{
  "n_layer": 14,
  "d_model": 320,
  "n_experts": 6,
  "experts_per_token": 1,
  "d_expert": 256,
  "d_shared_expert": 256,
  "activation": "tanh_gelu",
  "moe_layers": [1, 2, 3, 4, 5, 6, 7, 8, 9, 10, 11, 12, 13],
  "router_score": "sigmoid",
  "normalize_top_k": false,
  "routed_scale": 2.0,
  "balance_loss": 0.018,
  "balance_bias": false,
  "shared_expert_gate": true,
  "init_std_router": 0.0382,
  "lr_router": 0.000489,
  "vocab_size": 10314,
  "norm": "rmsnorm",
  "norm_eps": 1e-05,
  "tie_embeddings": false,
  "optimizer": "adamw",
  "lr": 0.00104,
  "beta1": 0.9,
  "beta2": 0.99,
  "grad_clip": 2.0,
  "batch_tokens": [32768, 65536, 98304],
  "seq_len": 1024,
  "train_tokens": 326200000,
  "steps": 5074,
  "dataset": "wikipedia_en"
}
Below are experts of layer 6 (counted from 0) of a mixture-of-experts language model. Rows are named router (the router's row for the expert), down (a neuron's output weights, with its number) and show model dimensions 256-319. Each number is 500 + 50 x the weight over its row's rms, rounded and kept within 0 to 999. Numbers have three digits each.
Before each expert's rows: "raises" lists some tokens whose logits its average output raises strongly, later layers aside. This comes from a sample of Wikipedia text that the model never trained on.

# expert 1
raises: "on", "et", "or", "ah", "um", "B"
router:501575519538542526496508544580511456405587498474531523426514482536559475470463441496567428588532437451477456517528505541475479454525593437503492494541548504474447458350481495458452515517594416
down0:459463447474445516433424440486406506458470528463500481452462447503513394533431529543576491512469541452523563417559499481450455439524453518417522525479423506500536445528559489492490476441588500
down1:561457483570541552449531427483555454534442485555442528583510480476444543510491492457490497564434530500512527512505648522503444503455496540549524570547510583539527478453444434544430415517585501
down2:608463464481457494511539484459487497563421394505532554454583535500531628479509484491514570409444545507515441547532549617507432481545474539462538628469553453533548506554541674524526501477471482
down3:467480510482506541590463412373495435522559512523561413477436531499490539545573406510558458502510538424620569444527513436491583383446524538522490559420553433479411507521504507481454534538438456
down4:440472537525474547564631471496431520568585531509584457522583501543488489414496504561454590491478529548538544499527496423504521512560485461380500580386473586484461502512464500451535554470390418
down5:570510517499465549519478530490522543515473511474534471443513413495427520466615570570516588510489582535457475534475439635476542436519497479518502541518541548531450479561452486437613485525567519
down6:476479456519432496546524535603510416529404412502434487552529499586548379478589549402452429544480545567534508475531503485504416553446449457514559521543500565504500550551513532532577527535439375
down7:513522461463486474532577550461496521533456538516470493503461495440561524505527483515571564548449531586501486490495577560502494533565518465395508421406499454469461484540526470453485531549536500
down8:449528518590500598491491546532570570479520545440491439523373528525466406485514464380495527406584450477571516493451519549585514611414497510552509518495532448527544423477475576625457501541478424
down9:483471434574442478521523499516522547485492382609518488519505513487493492505372502471470501482524470478472468495544560538560451551504516455480462531583462499426523494562459518559464473487528520
down10:494529473406556510510522584551494434511490510446536540552500500438503522493506504543517547492589467523491534362498378450457491427510524473519509392481477576452550581529545463448522536650496566
down11:473532483523491490546444431587476496438541471466579506535534440575514484612512510481500547501460447614446480449562534326457404539546461394367554454495429491466443526633446527473587439552516654
down12:516451452522463558455531548468488579424443543547489417469454482516441563514527597452469503500549465563508408499566471512474523498527485523470464582549555542522581475473540520649546435508501512
down13:540490451482489514563492429502524519443534436468486488447381548452509457498541427494519462454578382404477465537496447513591536565467529473577638560546544500479500418462515474566532476423422552
down14:446564590459535469456528531456458448386492462577452525595426546437523493525522485556469565479511503624524441443546535504442534435454553497477453480519546543598464482517509534539505411484529498
down15:522431476579557464517508535476417470442580517538594536390448447581437512496469502464550508521532448529591566506444474558469592528500532538439493540467534570463530556471529567474553447483388499
down16:503525502453526509448480449416497512450447469492501535563409407398501427605502482472452476524568512459481542428440432521521485490483447559579470484415587495484464500556594441560405511446496435
down17:575447555532559476455503497463450408480535444441512510470578515442499523536443496595499534478438553500559561475612486450472602474445465546466524509528552457559491447533475416462556504439536535
down18:538401579521514470540495471502536540493501472532433497499522479469467447536524425541503490509394547538483532474506498481491654383552460469437487604513526500525402453501508433492472489472468477
down19:526503522427481502474493485526549527483405560406509316537432529531509543414494488433522418581489571512510523486575552411534566501490475450528513486480527570476511381489476573610487534462577431
down20:485446380495521446566445460522476500442565394534426471515464505493512466544583482529429463597563515473479535509488497512462537452569362526452495442520441498557498582583539573436479542414416467
down21:521458509481487506509501486448449476457515504525546453496502554410517532577532547450478543513499491574536556440511450525416466559383486524598501474501485540435557612469457433458460582581459471
down22:525401535455539497517505475553436431617440476518540581383389531507490439504505596545482456542452580458539593502470497577487416518504489463503449461464445457557497558412504410366521585508519457
down23:561549557482515555416559532439345439535476452493645525434412452549475530543516487457468516498572564472466453436486439448523617544469491501473471543484542486490449485520505502566527442485481470
down24:511440486590531494561497487514503430495477430563468518535436524545493572548526526458449516521519520434488525498537542425526472481574516429518629553486470474505540572557469610407471546416528417
down25:481421444477465485480477539570498525536453415535521469474528472548425439420614554493358468494545431464504514511469527543492525457420462482493573492462538489480529476497501540513519478491342536
down26:455424515559461537554490590552533478519551570579500521476506482436548560517517455509429460505498592499454560510425479552467514468538483453555455502538500546467444494493514495503522515490490442
down27:534500535565409429487512408542518492519515449633465543479511560475519622460501519521481478429566482513466553527531561438609604452567530487518504572677550557489452447477521461539482399516543575
down28:426503550519445478545477606538539549557488492423595544525494503514444524486512444501550573479518471526462545540528434447534515461570583509489505551409490585565432518538514457431478481570457474
down29:478505493407471429549498513508491481516536517453475536412463504579513465445554493507580473441447549487476487507535501441484532526549486459419491467552447551540527574476461457479497615538658508
down30:371478487466546414537477591380569533489387556531448551492492539629536490529525486542574561522476464445611471462523474573524442565507512520467515506534538466539492504486541543494600473479550572
down31:559501536547467576517501646557521471461419499389519532407564440562535521456449463529563549443418485489518532493517583457473462464461435573522470512504429519520569573474469553508447517572610443
down32:502510607573573487542592505424605469496536538441539460460494550517458551545519511508482526421329603472540473571477551464484446550413460460385523572450496496488540569568461546583593537490470460
down33:516517519508505466439608495405429547461498503512510532546458486456529571490555591506524546491540469490410478450414436586406510512435459522616498475582426506473362598485491524402464560501487488
down34:469502508578483515485554412563497530561540466499443532543524497471473563538528482415393433505497533563555503454537531461529476488493416434489477443635476601470491434534537545551495556504516443
down35:548566481524529489523566467523526503484464489468481499473474459457456530541452478486493549458482555528438475472658498433529585585501578616505462474444534498543443491470429449586461559505558541
down36:517519443448488530444543468568514537542636590589508472576459453500493479558406512451479520453496559588465402493407515452505429516466525504575461565492483547545510510548486554530517551485542439
down37:506462461575458442503529500592521407532436434481513509482495550521514526518615503486536503487547559440448575462448452493497490564440510448587590484487524521451473546478451556528549563417413574
down38:496528466505482476487521442461417519542372469498498400556426524579504546470546432512522511489521548437449454569518413508471465519509583520520519398455443443404496577484431459479425571480541507
down39:457449517498505566503569460539478513476549525565463485537590448370460515464407528449481447498447540490427636484488589505501465483438412533527540551446466552539481463486487415447581414488527509
down40:525497457540448592548560468469503475466487517477572573458500526458552537540458469443504546535454642417436527551516486451576450482449432522536498566493463550482472590489581524558545527478657504
down41:532534491475538446427478509541549458485534422633457447517483575488556506468484486547519577540480530561455551507509463448468493477447435514525479502508535496430426497566445397526549549432558519
down42:451475488577539500415448556555459515467588521478518438509404479422546458441539582474546494424445534511568432579450542493497467479541490492483372482480479521537569472532392544569611494471435592
down43:456577483554458398519542519524555466487514524540476489537500480501577446449528493540484451525441435530517482415496573486476572520408395524528506502519472597492472506576540509546586460515467519
down44:522468560552466498598588509514529425430459548445500426538481508501408492480444419497440533458470500558496415529481635484570501472501465533532503507577472527491498552527493505417424549440444478
down45:465542528568519551435522432542554518493455460538471467553477480520512485511491548436577561451595594452540456427513536484438464554458478433514502534506431500404543472437597524597392529418556465
down46:540432544543528492568522608526499548519440468466410495488522472542456479482531495509472391471556548441437580423518509538443495450444473494437401497480492488486442489481513570551419587539490492
down47:459513386574502507596558542601549528554524498425520603520500554472491498451422459540514527457571484525365529480529526463467475474577554443491503508565515597377471599481494479431428560503439512
down48:558520488468411488486450439606519543463491529489464551486497512525515537433477429492576442492567384521441495471529384450502505589467545494540524510385562590623588442449499454642506551548420532
down49:676517451514476549562477462493481483519526542525519445611484459462521473548514458429420521522462433508452566519509496472543558548442539462412534466510536525436422455417483625571540517477486419
down50:533563517425577501426497440425449492524525506510588586456557555510526583440490553542490551519583497506469549536580502513479500503475481507528543439397497508536522481436487540496598490622527565
down51:524492488555539530535453514436535525512545555603486453483456482467475439534477528582521532514463531452362525426391506449595521547517499503525503480562501456489524422568564506461477507454605541
down52:467583524492448534527538408576544513493461535537503540484509584493463507533496484492532524491534377538378449534550568430486434419525526488424497472506464493475518623437580464466546494595548489
down53:529526471447478488439483439547480506494498403472488482497516470623454454508548432525527444467511639509479477475539528512433382507482465536495511377475433550416523545527397511385466455413480529
down54:445498537452543504499435498395502582544542463590505496602491459533507520443460478444522592575577538467605483470493480529511506468413527527551444562473465447534593432476519503468487476503468356
down55:592499534501468505542444444456532492446501494493463525456477477461429532532565502497496438476556430558533471481444427543608560498556493550468564448530518582539439509508485566526583414560445446
down56:476486471529436562468509577467576556549483465492535524511441527429579561576419468455589507527468587523491536520539511456493455515541457564452419491533546478469538460456512497411518475438532497
down57:519465478442492487509455478455490395460484515413434490458569460467502474509419520531459450614475473486578556465505484517421528414496487574454489452395563466440443452510541402345569522477541442
down58:541495515528511521457450445424550452406483450472541484521475531515551488472487441479521442464515459500536545538462407453498534451528510513512514510568485441463457523534436510552448539551433450
down59:515476473466503473435535528480413469458483509483639511416505487548481467505515466533504488495505424479484519486584442463467487597415481557399515577518508577555483487465554518567454481408459467
down60:538435467470515530525483419417396605453407438460444511509524472486459455541451453581528499484449534476510514502537488487507524563497484427551428500439468484436485487519528514449432434414438455
down61:462504529476545457474426451471488446472509515539536426425522524463537564567533616480524465482533523531498461545466515470495579572504451482551498445597514613504453487459457531596544468496565478
down62:481500478482597558430589478453507560392477426605410451526505509483493483570492491459520441483547470493542546509610421522515531554499560483577548601548519532488584376472483604572469433393462427
down63:492573479397460521489532535418495504493510599470474499513535548458561539487543549468548448492557332541555432428578588560566442569458430584602475472565405427513492559423581560560463519528444478
down64:478566538509515506455565457517521428449410536529530551500490570443488441556504482515511549467420535489487562383493489498544536544496609458538566502567501500500560485510482431521527512462449493
down65:483516471474492449544506527442415484535457508480476535458460486477488456435565477433456499543506398475575443517425489450497558560411480525456508448467536530475534484540498531604467634458453513
down66:492448525611467481468427586586496465429505466490526544446384408546462509443569465493517465453467495499495480554471561548617535512485459547519461541510556526538495438436527522559491535482518518
down67:438518457517510462453546557490448530469518441385537496393547465497422533412541546477521520574507457535511564455485511541428396446564500532557452546481439555467456504495557499613523400600563469
down68:494500476526529520483550517535448495518525530499489509519478437463437531512505495513390518489523492568572487418403402544554491433454526501557554467594429547389441531513536432527449496503531529
down69:575471479554565502475524466494487516462425407478473507396531445479428471564394592471454427491513500509454432478550513457447526528507522545448525550501565584493526426581459463524537483374518507
down70:568496547468515469577507545508382527556559450572552457506503421460439605565467599494526549486515450607457485559486479499459495523552468451463502484387509490585598478429517498577510475500567446
down71:506419537538417480593457491513478552469491474464558454468490420522532487446504542456416446457541521502446523609549585585508465396552432569519464455413519441496499444530485537499467563536608475
down72:546586446501594466467465435516498420457513469451603492531413493508464481486536492547446477455480478513493493553559511536405550459459471492487482449478468431493475621489492589597509484431544514
down73:435483444474484516462411510639536499565508506515592591432559509502483510408522479490499406517455540376479574548426499566493480533543509510556494509521489523519483458491478562518484532543461506
down74:440529423548471443465523526434599595484564416518480478501550439537507478415547494516507514469509447507585447494507476506546510495506527557513524570578443497457569534588488522497536478461442478
down75:548563466465510454529517540509509494476478571445594409578490488521466500479449516486589487531466388479504489526460471420563388473506513399551599412479517528593503483384453549508571450564517478
down76:485476526485508501494533490384549538554461530512505556542404503517541509451527489405431543514531502487546539440517441435545460450453650455506579519515464533545420407449612434544521479520428514
down77:588462457407493469476453332391505521471557396491572570499450510589478462575529496475478587471582556499515600583499483409403468474461480462637533489524521457555517460552531466526500559449415490
down78:617410508532445441532497487487462390535565478523559471567548550498417503532469482483406513524555533534465584603470522453515510494485526544539432493534538509498476486499470452579506475425499448
down79:442509502550452481490553532515532530571520512547529476505399386362506422539520586440473448480492486531471498531433543455494538525505555523515513481433434430552472462484505495490435410464482494
down80:534439493515436413493571396609402552573498464531592626418554489531471453559568530556419513491396429475485497552540456483514555487463404508421530530516569479411473529486518513460466463492484582
down81:489505488414537507474471571473516503450474412461437521423504496531472463462512606512458417538461600486552409475471494515505490497542562574464478355463448433535485491562571491565453461544545533
down82:619480576474378582552470465464481536497556505510508476471444492492514492534450530435488486449491515471446530608575551439629492446527526623480472527471534441494462479466537468507410445422483483
down83:483378381436649571530463537498537492537422545529512407455498504434504495522553525435450488513513521418473482468519552494536538575566570490570503570517460546476491502509564451444567550508530531
down84:477506477536519537528512542530601524572477469520509481582444442503486513475418454518490497539484518591370425439505470444565462513581553568462456581531435478482486485561417423488475499608573485
down85:585520510456451480434509486492508461506477421513484553493441451556499520557572577507506509486439499513492561471500491539441485521473381568509516477460560518570497524451561505544483437480496534
down86:530522545396503484469525442466537546467513431481539491528490540564531523569431469586515460475458563577541484478473530443462566402594384401506521563456469453515525521508561492438527443587526488
down87:414493573550530471519551513579512481533433519500561481467545525534423471499567549506488473482426622520524577433487490502446537463494566450492473479497511441406479490466469469515456556468562454
down88:518425543483446512509525440403515546518476514510574516500452468520551525551517417521494613463444530552435510495523548526500486494525415511555484577442490557467457494651549591563507550487534516
down89:471456549444427528496460548452480525439439503489429534487544510505509443486519458548508538540600472513489542492563492480471474474405459414537559539442529537466573447545533522555455569466509438
down90:506450525431569464569477469510501468486446549485491440422498497418503541425537486357458443380575444526456538478521555438486484518504487561451570526427509457548476489477533597495479461627469525
down91:609515485499431444485402533484466441469525541438488542525563501466542513539499496537484425483432648527470506510486481494451469486480496535542524619546523453565517624557479438470396518497513501
down92:533496473499562498477476482368417463599499430468474526524488448580425519499525442437486510407593452469499503464519561391521547479470481498476465505587581518416517388487506433560522413522448534
down93:438469532454552528593561528470526532434505481551576402459430516446505522480516577468538502553479411408491514471596466508459509493549445582436556462513557572461538470478449496532486376508530559
down94:446618596359469494490568487458533452541534519475532485469583596522422492550536494578513562452543544518456521339383433513479417447492558488422453530495446501493520549498584469489557489541556534